From a checkpoint of a small mixture-of-experts model trained on Wikipedia.
Size: 17 layers, width 384, 200M parameters.
Experts: 96 experts in each of 15 layers, 128 squared ReLU neurons an expert, 4 picks a token, a sigmoid router.
Training: a variant of Adam for the experts, 1420M tokens.
Below are experts of layer 9 (counted from 0) of a mixture-of-experts language model. Rows are named router (the router's row for the expert), up (a neuron's input weights, with its number) and show model dimensions 192-287. Each number is 500 + 50 x the weight over its row's rms, rounded and kept within 0 to 999. Numbers have three digits each.
After each expert's rows: a language model's description of what the expert responds to; "gets" lists some tokens that make up at least twice as much of what it gets as of all text. This comes from a sample of Wikipedia text that the model never trained on. Tokens count by the router's weight.

# expert 5
router:424550409501525501562464410448525475527518443496538554496470561377549526469491546503484513531592443466429549460480517449506503517531462474514576434577489613446539511395506529497532554510485485471518519372474512512568427537525553439488471490455528580510518579508491535452470386475509434417
up0:478429494479553509573544501505607491534506500505497497517500544464382502458514664577548489517554556589537516539493505511621483402431507509412491488588487459509486497448478467599446503676435496546451491409468503482521446579496425504500433498491502483445439463486503539509465479455503508416
up1:464614499424539477561506525503499499501565593545498496484498494508517453506467507500494447582446487580401448642543501474526509522453566554534448493501493480472524557485312489509501576488485504501496491497470495503552503459578492501506528493478500510472506435455617520389399521502637655501
up2:453458539552467497404490498472509508491361501500526523531451530492477343479480474465501656655494567519457517500532490522492435501533516443516514527489530547528504485510573498572490508460593483558499490495427495557515552483503552501465499493569393520510490461501466445498504467451600543460
up3:556414467582505578560503479514582569454488555504487494533532497497515487517501496502442481555536506558371427478548500513518499505509464471490685386516428476514483545491487448500500500503692428463502509502480560426503466536531484500265506333520547508488493437470505552552391492533379437498
up4:493439528578504517482501526536382507462404499522465500485558508510541384504478635498511446445629409499524538489495500502538468505540480562527472484497450495548532581481512485558501602531460366583427506556629494518503461488521501410456387565494532486597393574571494465523518494627622506482
up5:495614448484498568542439469486493551501496454484507534497493503476558494516493490506509542497500508478508506461435502580488487477445399494503518492565507547469472503510496493499576565579464507388500590472402580508502424451513312431492533532490549512515483537517508508520509506401546382500
up6:560474503509554403490495488490459588608489499500483502491412587591607522542568489496553495500504445454487515504401501489497500502537491540510617501504311499499506556495506420502520499346442493514500465436493503583393508376507457516470482510540466453506429545569513499548507494494538679505
up7:484490505516397498486500472503501471472602501579485395581403507504503489514502496514539483441503592504495491668446531553587500354453502507515491513501508560470492496615496533497587540564490433535452497384500417478498533356370326499500499511566489498474566444623521514530529557518388520415
up8:486424513509569601515499494462502432488502539527401515439505565510500463583534581562505473531422609506500484493510551489471489492490483517498532530493499446495554547554497571500532454497458544494404502497469534448497500424395536510632594511456401465493497401518477485501561525407628472391
What it handles: Tokens opening a new sentence, section or number group: This, The, == See also ==, thousands commas in 1,637, list dashes.
gets: ",", ".", "\n\n", "1", "| ", ", "

# expert 11
router:469503497506495440499545491523429467545538417463468580518491504501460438545480522559575465507486488455456553564479446491536446482510510548516495404553541505581491501387464430446615555539490551495390561501514497482488458461534536495440491479476527561549559504417480467393537500554476480507
up0:499434494523447541468408376508498640496496488600501533478500466463438500487467524525508543448393529539494537555380552496444435557505458460360497486553509526553483504477708498515507472454320468594520500518514423455501508516483478494404505491540515436501485514538526498611525541500535438508
up1:440567484482594558559482561476596455479455624482493554575498498523529488527502527475421408509486503503468490386515509556543460494505506425378497471622450497531486484590528500496477426510539625493522510496468509605524503492507400568484785499577489484393423500443552551498528412468585445519
up2:496550465448415507594467521497486512437552528479499486509386570497518502501480473434528485518568499443507493496507483505560493454511523517505495495503487368499561425517388502492506505546431487507484503578501511503573502539499484631524525581502491514427515414460495502475477510554492524500
up3:488459516569576500455536466504559453457498485503502510505562536488482503390478617501528319452491496499500517519620494515483493499565485434492504436499551500487497568511433493501454502501494546505654485498499477658505571477575481450497496499394503464498541540495495523474491534477500473465
up4:500475479502392425481551401504500516502484479497510556437530446504489484448495451505477396464574495460633558502491502505491499485511606482491449502562548605478505474491492439500556656490498409546462514491483343461509515520535496475500487493305624479514542441496477500510500614504500509458
up5:423519533505586537425501445478512498344517482504511448508525430481506516507527614492579459488574466516435542592608516561553326506550497515462522523501557605498461509432506455478496499396496476481554514499497482435523508514488555504450448498430480422489550532469497656515501525485488502473
up6:503444388495525573478499500501433442516519451494490674503512494484382541509524495493620530540518546502396520510490340570578407509540553493452558502582531506591544447461424474501470607513509500502498506494503496501490531499573487493504498484509498469497500436448522492499502392507496515482
up7:531500625523500473431474393501546453513502501503476497608497484500503393457512502576459315504544456500499593489523500511389516506484624558556484496473215594512545529503520499517526485486558473502499491506501482588512494505492444589419520501449460477656512490530483490448505544504508505520
up8:489482333512584537531494473511518511510488559544601478513491504508507496509443479553485409482494484463493407547487586661498497497483496440488511478483497496514517532502588567441484525480421383459416553471490368505413505506570502436541572468484492403404498493501506520436464494465465619497
What it handles: Separators after a name in tables and lists: | FRA, | QB, opening parentheses, ", who", "is a" and "), American".
gets: " | ", " (", " –", " |", "\n", ", a"

# expert 28
router:442563481551472498497520452552487550536615475484514461579525526485520549522464529529497519543541538493424516550458547495508476476495467548564467422532488590526491481485449429530535529460391508454543468484569522493552586448541539465463452460488563525506505584544387514446516458539501545515
up0:501494502566537419528516428529376584538508529511576566544504506562545570568470500510502471501538560416436517495438500594408466505513555498563718472604518540561502496482636466477558630492399455445504489388498574520571557511434487495425500536500571514501449497490503516487521501460565500446
up1:661499495543492493405557498532587482496461467441494496375520537492600497525534411500481534481499492486485509512458539587432573533511536493486579499480514538532506526487468453493465409516506499531446471523558461523499504503522286501506461512480506576531503523672497509503498505436640522588
up2:541473451496485519498530429525435596554491510522465654510397494500489484462446566501503500529567525455463501561514555533469499512546537429590533421498503519507483536477615504449541586501465450504499504501487553500580556566506360489446500607485506503540485560448499620449545485479536480486
up3:425518518471511519513538497510468502535545558419451414464539560474500453477351516503522545625498506489503493488510549400493445530485513512668474414528490507545539409513465511510569552489471521516496603566500620568499545499593531486544543530424458534503420512482473523498471541482500497423
up4:500505495499468501537497486525514565475533544502505380614487482483498516512500599499553495526564470532472504472497423419501460501438385507479487438516502459508488498630513526483426455409508479486497502528633346499704587586457543500524497507494473505480500549385506382498443540527396469498
up5:472417505513532439420493502516495526494500469485536450548510509532462563513545609521501482569685453515483613493450497507501488489418499554583404514519498514500557558557451419492485464545478505542548389494627520382586538669428531501472441501500512501383482511331447509499504501488512469525
up6:490506470436418499431460468530628528511511537518511449578497499495512522497495516480439511614663503586501456503525503509476515495494477480494568494498444493401456430536523478547491497475528498552501466493517516501508517499443542422359503471497525488413622477477515461492491470475509564570
up7:503579507502637422517523523495560532444502510501453491426510490499607513502437453494536497539437513569490505534518540495485490410527424498535511432499552458492506510543496471488448539501495482496516537439490501552509546482502412589487483517455668505345500391608494412487424515424530458527
up8:524525503497530377498576555513483504502501504514576506565513503496497508397540490512507401445493509478475485530406439399534530493490456501446499497347482556445531510428497499526524495570497572587500506471500524439512470534519491424496486490525501494483516484499431408503500544550446595495
What it handles: Pipe separators and the first piece of the next cell in wiki tables, such as | S, | $, | Episode: ", and ISBN.
gets: " |", " |  |", " | ", ") |", " |  |  |", " | S"

# expert 56
router:553540463504541528502484524470569488483580493462503496489500477565599598392482437493566536448520511531448495498499514495523469437429520504522536354559540541568559539463485528484518508474493514503535500422556485604525521563527451431460594455512534517575575596513445472490520443454419418437
up0:468569545598502509549492499461510457499505518545551502500431506503572412463482567521487516402395523507505430474486513469415540467588533428533440487458499432549552504662436547505504487500448378512499524500543420651500488555479500469515498497498498615473567516479435500485519501386547538504
up1:550483504471493422516536479501455497573508401563504552425426506500483540494501479359519552497332493554441554532502505495460512509508556527545496514497648493469631465507510536485495522514514500503444467515499542567569521547541488541374510502499499442495493517530561484524552475496501449550
up2:487492496490391492471558543531525494519531509503455508632478476561501524602503473554519482508545401589542459507484459463512499565495505507449476579601473492549518487445559480502533514518501494500501486498541498439484496433531470467507499501485499399492441480338489497509378511531499506467
up3:508482505489468534385473480460496407489500517600499518474526468483538518523498497537547492500437462492501430387457665472660467517499471444418578500514501502503487477517501500576401566566484486490578489467498496526496523543510534496482503467468478558502550507495397485504503523515497546532
up4:506496496491631431496521490483497507545508578498425508348486496508421499453479588495443496575356503485502635470470468413480500499485507505568408547392578317502547600533446471487518497489487512500467490499501571544614528517489483552446503492481521461496495526434533500511484529510509498511
up5:413499461461435625454495468503459499515496458491470511493540555360509524499444553507529466472504591482556534519502488523533493501531545468497504587500491500514524451498474464459590636466482534498541476376345470493501450654503542482486582420639561565575500480490485534483474462496499459520
up6:500500463505487461527453501542531388481565499493407557434513540584516543509502497470474615490573515479455448526499468419505505493499470536516555454485489483500494508501459497430519442454457501537392556553449487510442500603508479512528487495501437501456520517454464499477507492480498492514
up7:483503544476519510328567438500498464533584449460536565498475500476479500414415514501580472563495506479475503510512522753525593499508499504422489500480540462498609439506581505513458501498391499497554494588401500514585502520490524544400493479503501518550493501489497493509564482464517447556
up8:660455431515450564585503563501663541532657504484499459530416499460652501500495533465526485494517519516450503542498520481329592526494506517503478457499552500555432499541481521548647615508508498511493513491504486527538505481491393504490493503529487543490578509547525586407469494485458396512
What it handles: Articles, of the, possessives and quantifiers opening a noun phrase after verbs or prepositions, such as sum of the, an, second.
gets: " the", " of the", " of", " a", "ing the", " his"

# expert 9
router:448454400597556425536515507434452453481590499524452523548515563464576557436509535584483474544586472511502454483546553545552469480416515546574548443575476627590471558525568428406535513489419591552544570480551479499577524495527547508454566482503541562477524455458460481338472436454567499452
up1:532490348505581456521488449500497448475500514656527529500511497501451483502501615477450495507639491420512394574501506516535515507536499503507501499514541504502329496524510473443500538543500502508501500426505388405486503477500527506504514464534694485414432484536503489404458488510500518425
up2:493262507520496535439417489500509501501511557401560502524539518595489467508501588488545524503504483484500465508503449459493501495475510475514502499436499539525474391404495565498504465498533498431531535504490516511502504487529496508496436506493454391504509521417500484496463511516495463506
up3:500578537500518490360500496494532502419462500496474529479528497558475393515544578551530307389493395497322571483515447485455350501536525508498539557466389597497577559500506471512493486371510505502523491562499498501459475521483405479497492497355495496625462552618495628451540499492502492476
up4:632485500447504495500484450520501483389440498520502499604554530493481495503485475511478420485507505537473482574398509520481584450499448516424508479615498536494445502438413502500507488503484500516497550506513504464527500420420498500435479497506496319510527521563515482500495541418561534494
up5:520350483470535501507427507502624403608575425450488502486394497546500513487461476494501561457376534566383456464556489494441683509456510507507534501423499601520515645468509463463529486481557504516393513532458537499229531358456431538472500409557500498483434487432481499405474505409550501516
up6:466592497517428395601526453541579472419670500529461448501499569490506514504500498511495488604645501518508455507653490500502516451500509501499489486500501524478552513504523467440626624476498510522497553440476489575478500532454558571595510538585484510510536474518419497500534445485495453548
up7:490484444501498467459501523517500477441525477465395503477414503434502492327485503502488492464498491500496523382530495570475519505497500499402499494479489508573505496499493531492474457495499499532498425491486520490486511498480514511497514500566480500544485467432547487508499526490450621538
up8:486537552640495499500488501532492606500509423487504515472555453464469496569540636483459506495496501482574484529432406558559486502469476501335472546504500500667587477498493602523503522487484503484487500489579503545527738436496500454508498623470466436509500515497500485509557511501515481497
up9:542485488489509562509511508518497477530512272477481495494500478477482561513500493489492505499510391673512474491490533490528489568472514511500462499517510547522554572517508396496527460468538505502465498499569429534510499495495548595501498487488475496494500505528488478550501561550377401437
What it handles: First word or phrase of a new sentence or paragraph, such as The, In, However, After, His, According to.
gets: " The", "The", ", the", " In ", "In ", " He"

# expert 29
router:526406535511573540480554498498475518436541546472415512554581541512555542512513536533562479471486588470457489472539506504440414495512601485533473545545499570458493468431487529614457497537476558453463533401564545495535508512586491475520508502584564488559526504505453483441543564545467478444
up1:500452462572495323453453493576503492517511516506482504431488519513509452447498500476500398503528508494692446482487505401516503493489582488501527523382386505426574432490456500436502538488502500517523500509504492505500498504498474504489464496499426559455437491429429586493532508627526510521
up2:526493541533520596412560501502459503485490503338455470535397484532500511591501541498490501464547502516484525594498541461508453533545495536715554502460580488426638502501389438528453345477531381466495501510460517466487517501600413482522508448554512494457512501431503484513509551548421563432
up3:417383481583500509637502496539514543509504500451498456478499501526534418528497500462422517502506504512439502549549483473491472435475496500526526481499502440525524505538496501503529503458508491430498488522473501543487487498600513390425527364533560500500496455473526559379527498513513569503
up4:498523506450600482477476456519544496511480527602478470480502446464433495499502501583473398551498473480466494491507564516474419510517503580508700464520427550506601483478456599502500485533529520538440440432508499490597489511505566446500591516503538500501583501510548567505423473443544515465
up5:497423494464564494452478511511539501496533573522444509502520462503594499540502496505453530639612492467511477493499506522505448500386523506504569505525484474414496495570483508515523444492500549633494552497501447501631500468504568499509546511529564508498473465499498537657543494479461498544
up6:579505506453470497556509569481581464493454512504509582418586495457552547439501524581510571486551484483510499530507458481455545480516507500607653567502559415481555529497548495498448436475699407484623498492450563526537520586477504548489501448477508507471514510619485508499588494599486514549
up7:555492510563509517532510654539508576499619498499485468425504595509482577478640503566636489479467490515519527452499417475501499448428490470538606496516504430488473496497456478472662450478507504493406503438573487497501510469474498521446424502524485515504586499505499504469485491480499529497
up8:531415505577504522456526551506484507499421566450544610531503494477528457500484471506592490414456503509502489425431516496500384509455578501506498447478598517570527566504429544436540505475702530427500521496673489507505383507665544443509512500428483511490516460530507492501504497485438473491
up9:517494480412608468500449479488542507515500502494496519501524485439454519509516500500519483495500609492492496480536455503584546504489505380517646484504490510518574474455426624511347541498480500540481493370608501570562501500495509549472461491491478450504430512468469511488449505642467526372
What it handles: Line breaks and the dash, pipe or == opening the next infobox field, table row or heading: "- M", "==R", "| Party".
gets: "\n", "\n\n", "-", "==", "| ", "|"

# expert 30
router:429483529512580508452567476469523516483587459612426458609553534472594463494508455517581431460502560427415566459567518491463436483487509492544530461492449553465497541458518452550501532480377533466537516472469506557618516411538588442521488459446585477513435552487462476457477520518487464488
up0:567476523519481500508501498463468380588480561500502496505507498525493473500599519509666491574593483565568509528571528589625475504539515495466535493611442503509557561387504555465499519457506463507412577391503543493506472509525356554500474407509488504503461526497507534526481558394499492496
up1:564473509447493467517493497550428505530563510407513489472437486464499621519498473454521497493443513489558478508523518529501363512528507491598480462508468570551501544481485505574536688468572481341427462438505540579527504511528490465492530622486524636531498521562479584434613491597508548467
up2:552462448505511614526502503485544528430516450590499607505580501501495475523419501656494468479514663597455492498493492408366490445497552508396526485478419512466499489491508471483548538563463524487512502571486412511578492525482523528502450434486523379435493459453471534490474455521378500417
up3:480526519507491506469503480495519505421636490497502448512502503551478547477516498522505474621512410467531501326526484534493537502549387506503561522508507489515503538497486472536496530538489427507557577507537522542493522426412488481552499461504510481553505586500531497492462511534458491551
up4:500514502498606554566469379514471504481518513487387474582410491488601592530459484513471507487487626583457487539462555489494403502485501493369476416506455563455459546450418409572487535489470511489394408500537509486508504434479508537498499638572546478485502502553488505499515464546562486486
up5:548512527523537567502478510511506577572544395494497548381533500509507534503508494508590517461496501452440517489514444529546518495485495502475541571501502494422483478539447436490494479384585586500498495376498524461497466501506492486426497490586500529440643504478499468471544493562496551500
up6:549431422549500533557495498503475505611501488493539492409578640409505413526538455485534502388486426505390548574500478505514478541504504500558481468573495509626573570441519448480512490639560481465484542544511406467496559481572454445495507480461466482523499493526493522395512520522518501500
up7:428664470576430515500520466476529600550520524514509527524482513485425441476478504551473488497493535521498510520621502508527563497492494504500520548499503466514438492523570495460493527510502538400449381436513423552499536568574490501456517494569498537476507486508539500464450510422484527511
up8:481491500495498440577516495354528555524551434506409500589503498532484503501513502695505496479611472553487549523503499526517474453466508472496479491491554577517499506586528440530512499564422618438494500467445596503539493426506502561446419395490503500519543579502497442560390511523512442519
What it handles: Pipe separators, semicolons and figures inside wiki tables and data lists, such as | 14th, GD | Pts, ISBN.
gets: " |", " | ", " |  |", "; ", ".", "0"

# expert 54
router:489558540497493498547490515532547537504569512422461417574492534439524541468518488493531458490527587459463503512487564505458521437487524486600507484508458494479464436444511499618554523479469542385496463463512545495530547427585509516507564448504449536511542565533451538500538430507526537563
up0:485618477518477533534485522461489471368533514532465585504458500506590529547481460496442498494481521410465415581472545458486474506501500482417514447514518501455496475496588501525507579395503500499527465584387511522492488479531500512512518502500515492486536535594497611497485467541627451454
up1:565553485485506476672410448506533507481594519633451502496468494508556468515441485519524494487517613472514479487472522412513399531500333399481644526504476502505500480535570502508527493506451523506535512524601497529497480503498525489498615486498495492502504505522486508509435469515475483306
up2:484535496580499477499512502570499404551498503519401475508527505426533532499483502473586499503456614591517503518504618506492436498528448509502493447494477479493461498415519517516563495428464482492543574331550501580520500499702509521597537432485502510501500560500505510502484526387595525563
up3:484502517547514519505494473516388518455501488439509508483498435428512557523346508426544489682488488500510503498484504519549462501508577390502495461509502486495562507515517512527459508484483539520480454495528452495499498517508512518495527501479506484495444493487509511470499499612508502501
up4:571509499460380502581502520516478563456501519477511574412490489462541561612478506475561505504494548503539497580396497477519494492501506420471635571497521600524529401502513502500527566505463509491436507584520458604499526503509507548478492570505461565584538476585507481511526444485656463518
up5:556487490514591500555465429488537500547623501542543517495510539493523503584519507494525542417504460503518512489662499574482616456512529515514473494513503475500500492480526569502494484502423487509623466493483430352478468507494491482502563322484354493490474529506531530501512497334472518589
up6:440496525521484487388512404511511547487459497534492491496433501495480368479561622489497490478500541473496385540455492499511497348464505579525493499394372549509513505392530518523501504552572529429500514504455626412493515513546498458506591508471475505547504643542555497502500499496509476484
up7:398499488500435487514504494495502459459502511500520472508510424464544510487487489496496560529686529441503414509493508392511463470498591495503509496489481496483509569494417525454525495439579488496525478522444539498537453515529562468492514485473453484502520531602473492513548404512458511415
up8:494505475495525525553499411498533501458522499527539506462493430505552431495424433497475480599573462477460501533502456505539418491446391487503489519439447537488490586437503475500466501501533518488495420432511431496532352400494626397505567358506502490496401462534500530491497488502516504435
What it handles: Colons, semicolons, line breaks and pipes ending fields in schedules, election tallies and tables, like Tour: or Mexico: X;.
gets: " |", "\n", " | ", " |  |", ")", "|"

# expert 32
router:442519518504502468589576496462521456509510453526410537521529470492596464513498548464446499517564572538498392557452409432559421382562475492535517470495479542528501489487519391604518481487482535416469479410518538475470482478489525400515586492570546441492559427459507599434506481495477445481
up0:515500452535509555521477515500462565504488501519500500498509514491501472500490495461500565501467499420462498491519500592507552525558493484506494575518485497586514451608510561482497535513496533503508467614662500525500474456520441424539501508377481505518464512509499509526491500438454466409
up1:482516523494627537501493525499497343416479512502506484487501502491538507484404497526500497612549498499439507516499498501512500450437497498538481396508471516488494668298501491546499473462435499432517387486500459432461609512451493353509465484525493415518470510491487543545477495498558513500
up2:501475462483421620499494517495472509455424518536490395485494498526528490504501477533543497485482600502500501498476500499526486432335529359508514501562502483497473499431498553503506335464492500449463542592508505541493497495491470554500413454507500501400538505524569489500545491449366500482
up3:512568517571399476504495443501500503504471506514498497447512500554584488492467484436432476511514524469528481509517502520505582394463528526476457508488503511471531294424501465501449388568495420499500503534492433590469414498500497513476500490526516499477484500498490397498508484473477488526
up4:437452520494515471500557544500521515494539533535467433500502499501500513555478543494501402432578499500498491502464501499584500458566441500480435511507504490460506565418405496566500497665493481513474492485494493408536520507589648499482384493495558495511412500507517498360500509694567630531
up5:499375504537567498502528515509456496441469531541497358506499501430385554498421538415503497506519389498355507502561499493505444533503459500548510499468499490557502670482525599543343475518562550462516344493618539432505486543500480495504487497540516495519474562429492629513462482614541465423
up6:520515498616501503443501482500503498502499518470518487608496507494575468383557544495466501576508281531500500501505547608497452500515492462469489499487478508549490496424390454524503474497497530482416528495664534501637422428506455509514545542574502488425582498580445509415502545479508429498
up7:507491502485519521498492517499555468502494498450501450500579500399504530505530490525495373497553470582489518487472501499501388511491491364503497438524501517419508687460497455500469657409639491503500499416584507536567497530686515505499550508503485525509574494581520559297506470487513595345
up8:507501480546470498525549411501499452445658498479495500455501481540436477541489490626501511499496561601525501523535498500521408520420517505492502514495546514503505486454346433429525574497442632509547517270557518566647430490499518523500494512576509506484479451519499513508505495422449461519
What it handles: Sentence-final periods, paragraph breaks and section heading markers, such as season., ==Economy==, and line breaks after headings.
gets: ".", "\n\n", "\n", "==", "===", "s."

# expert 13
router:516509413498482434526515510513523466465613440537437519488456521396503508549511475517528485487547485535467437521452457438582400424514443466512504441510556572472511489445560454452559555449443536442543460346477498471575503453503532472478475470584536580486515456442467560507501464527516525488
up0:694469458417454535445519499502451457408600499451483505509476500445518493544500503491481437401507445463493500488480499461505464502522648477492506489501592516401560431469512512555559497475495481411510476416436500509633571585422497462503501429525462486399521498460458579514532487525502491468
up1:501462499596496479504505500494501507523515453677498500496490500500494501493493608481533536558497500502499500493520408489479506477511427411505504476502483443531438531614499489506472448587516501485479488499514507475444450512495549445596438450499499487503437530501460494490493511483480451513
up2:463501498484358491500454515502592460572506370500417523497501501520581503507474504544371552496499495510504462503497468444483448493363583598449547283472475571493531501526426423501542579517493612569501510606439517500460501506506518487468441477452502470506594498495490548431504500634515493367
up3:427556467496505413506476496495576474735595498556500462555336496500489582500456647476504559533474396500419431508519510507545551433499557400546417501499588436499548615497575379379474457584353479523500507478503503499515502510535532523427527465365499506505515502554506569461499516433504590509
up4:484455483412577516555516497501526485365495466503463480640436483480533498523389441530555323483648506612533514534562492499507454500488396494489550490501643457320479438496415480396461461476444452490435477377498436390526500506502498443502514497451714536472454512410497463503561499549501529454
up5:372514501566536426515506486521501525483512493523488500448495491508500506502500424519562504534513526498502466514521527539497512468558491622498500418500486573537504484494533378501497544562531623550494579500451522503438494505505502499543564560457551477533478485498499510509479483502495447494
up6:516427441454401516502475499499499448603532549484514512404500530502461625502506508478473595493634495493509492324491489435487502454484522420496477502519453465487483496526493501511500500523548514577482490488580495513492500485500514501446472464518499492499485497639608521515458502395469489583
up7:496496491454567440490501566528369427431457518450518518479434490560478535498451435513503492619536340484499579424503502475496604603484492555538329477486516494538477531517516451512465501487465388554564426500396513503530558506458594720567526525522514570519500521421496506504454504535504484540
up8:495501495502504505481547520516549323456503496426495476536470494478471559513539549551428390493642442616498528441503535537570335503504458508377397521457543498501477529445526519476403415498505502478506444442517488479512502501506501564514525503607528453459501447442419537495463488415403635504
What it handles: Periods, semicolons and colons ending clauses, often fused with the last word ("ing.", "it.", "season."), plus ", but" and the opening quote of a quotation.
gets: ".", " The", ", and", ", but", "s.", " and"

# expert 51
router:413529561566542481433457506478448456457470465535435488463442587543534494520506517506483542511487520527492517516482543439540408480415491498524476417566442481495513514421580439441578550452468541495478458414495404459472512420494524479509524498554522509516509485501419454502455528503583467462
up0:588543602497502359464489537534475520414437448562492498498578482472626423478657509523494449476441475500518517517589398495493497532532470499496481524484499486512513487497500538440508553558473508509511560522535421428418409503483465491436503495532515527507537495570509586443544514522501417577
up1:504487542496495500404499500461481567511482452398526546507521497536596598503510551513500502507512557464601475527479503504425471499489506425497485442335498494493595412559503492510495502547627488494522493486484482497488527492508525591500494484451491593372530511513658501472468526506509482554
up2:511495473472516512494520471514499504543512609427458513439556499500424515515573482489488551622546457497500576529455566538523493503496476498496496499448525505568502510495518489468513543430495418533494495380459426496550496498530453498499537499558490522502474514495506484500435502476485464442
up3:368500529467519509495502406475615404535500446461496531457431517579485509555502504515520618483505496584486527526505308507553382543484482510498506488514376517496540428532558499549496564458460625531597561350412509395526499607517557455524444503422504508499551493510501568502498397502504431501
up4:593526498503499620520493495492501490514465498522536545499442539483498492507464517420393480476484495541503529499501446493510437463446495519536533484488528502504516560633490500532507509511577501456498588507608499446472473543499569498452405460500466493477511433524495504499487629523496408504
up5:509492503498479491554599502507496500492493502500618604524504527485490497503615540505494527555511470464482570508511523555433490404570515586501484524519494439508496495502514588515520549566571511526462440591536504504488431494494502487490363482560448637484501364470500404500492507495497502499
up6:483599580512610490467547473496432669558487562505538565517523501522513494450471497461491503500483486429535502479501556657497521529497584499561474485450492527546490590340502403492504469430481498498465500428510453472496425468488500492464491393378572532495526485535587500501548511451500519504
up7:566463500526534477431506494498559350341507506381534523470518507523428496499436585498552509433504499615494504546496469500503362448439553374477445510457461504497501494541461493501481501489515492458483569504504388474370500529492499522444557501512380524439447446418512500500517609513571484496
up8:465517408495505494493455496440599582470499507507439464490500494528548472498535418404549501505497542460500510547500505602496597460521494511502541572555609500494515421562491661525499487478440589472441492506513427525473504466498480555492612504544487503481478502503536491479489459316360386530
What it handles: Commas and relative words starting a new clause after a noun, such as , which, which, , where he, , a, , but.
gets: ",", " that", ", which", " which", " who", ", with"

# expert 25
router:530523532487475574485486478494533460548527411436453486449414557464463526450492601487534479459497564566374552512508545549540422453445538456448396435497431564526504478488591434493480547502435621436535454549535503517531461544527446523469554525477534516551567633488427459409488501452556495537
up0:515505495348632519363397524595501462481529516500510496401500463559345530493507446364500488386497485531406496498452515447546500470500520514399515519577427539660542487497597554457499509436529499407498527496631462506497570459403464454563512500522514476524517596497501502463512409523507463526
up1:509416522512475552480423568505573472526490382599531494486499437431559477337437517483533481469503439492359501450422309528480570556500502416478506493421623354423500435498586561499505608465514512478529501488505488492495555638627572494501508499492543543592583506503456442481508535497499505494
up2:451542502554676495506500462507556500478541524508544513519552452488398503554449508516493502507543511555486489401654486510418482509640532571506500515430440569304490542484542495442492497498524550484647495508474409489422458447497524515474521419370502518500501481542567518490459500425504503495
up3:534492513420419503392502512524500454517535507491496500436470385407502511507563500514534436576542504477444496497505505527531527490477568573476468501500513511507496491513512491521491501525386505462503446507429449435517542545496412566517525523357524442711634479510409487394476512451501494482
up4:606513454490559510481560348500501522484508542495521499511492407511514543501407476501495471545494566738494631483532502505521475425521497473502479513475534486480500498502556491502491520432555527403456556450471501389531498521536574590531427500495412532501500502506487522501500425400530511531
up5:523580492557497451492464512495505548519456522464586474473417497524501528506480453480568491488411508512478494479503400436540522511478495481478560477466491555494508495594500572508464466366357497513534573482507512501485521521441501476508524483483514512429521505412474482522485474486460508498
up6:471506414504639476504557444482564444462465548498530504500553409500500468557508525505560419396635497531428490493522633536488479509547668535451649524529447524520539492452501502487558518461461497443476474550370502522492416504565469503407626473464449594461474462477502513520481424393572515461
up7:465417466620615554504500482505387520497494492389522476495499501447466463518498521561490425406554362556542567583498588552543512486500479476427541479531412526482508470404470502515584593560488601478515438469675469494496395528468505519429528579545567494445358456501506478468521344487539489382
up8:501527518510522500509524482529498506490439544577500475583358582494502499501499456406489492474495521509420510531496468467478501452501509504485473493481492535503505631417480497500503496470523518494545522517288460495573419579528506493480586469451508643501498471430501521481514573503432499497
What it handles: Prepositions after a verb and its object in narrative prose, such as to, in, for, as, by, over, and phrases like "returned to", "in order to".
gets: " to", " in ", " as", " with", " in", " as a"

# expert 1
router:388537515509442482475517507485525466469552437504423484554499507538538553516464476467525450515507545503465465486510514453474522508506541462586484409519518498454494464453485429549559565510458520453515508542523506547492554437518585486477471467510473524577556503517481462421484542466475495551
up1:498497454629588501510488497475513449512500371522483589447431490482492430532528501540422428505330494451369485538503451554482505502524531530523508492553494522508588496452500502287511508473456571560501514499468477417494412501500450495500483503471481403504499475319429507386508501586502482498
up2:501505501541466529580448664480498411497474496571496482497493518596543509497493461509625500596566527523520504369503490488500499493412546419487600508537445500461500521543541575553512455504472533447460516523498462523520528424501497463522591486526499529520598506472458485502502424484499501484
up3:501503502521490506514437532464519500318494500481501520471499504578597586520491478500500510503494447419482525365511509508548542477492479484539479513509481501450501382396499516426501504448531495498500554489488565602460619539500640551441538486499493497494500503599485525500484443430531453501
up4:501484472437499504478586423487514500468551422618434498511592501497501496494479496501504513495499578590458506485533264493500518497484521479554500533499527567507472487500436496476500539507428532484541498487519484501511506490514498560481498496583462341499516589544500544430307506461491477488
up5:499485634474501478511417473421490479501521539491433505505498542487516416581528575533524513504451453492615512449547495512505490475508468476511501541514436624495574571482514507614503536498446505443448594386433523482496590511686519506490571483474502547484475546486475545508508502528428546490
up6:559520562516503451455503494410519495441560376500405640494491495454521496522538509536567497522499441470569500601536507528500475510374501508500537503440502455548496623501498496509501505503443511476418589501508452500502497471500491538583485517385437496575486440502512509505553489508500357501
up7:454483482617484500483450410503549498509501463493528527489461501511463514500597500498475687611415510452502574500513506462516461488540546478530501512451470507519500475475504495402502449494494486442397467538510528469512499581476473503495488512485501562507520506532385478457503504472525334491
up8:496450526521498478506401495500482518394505490461470555499469499607500513498492538660633535499486499499548497496504538499517503508577498499481493507555495452505507419482507504493521466434503515499507495473486510495498505549501574503490512403468601524435497486537465486465497510512530496497
up9:488498487500501500494527405568504530488501493470500533499500498538499513513598516624502558493512459515415514498522468450494515495500496446501418506632500518512630453501445490320498518476372564486501500330460538377453527547510500691464499432502425501538481493417540614475435478423603488506
What it handles: Single digits and column separators in numeric tables and stat lines, such as scores, vote counts, percentages, and years like 1998.
gets: " | ", "2", "1", "0", ".", "–"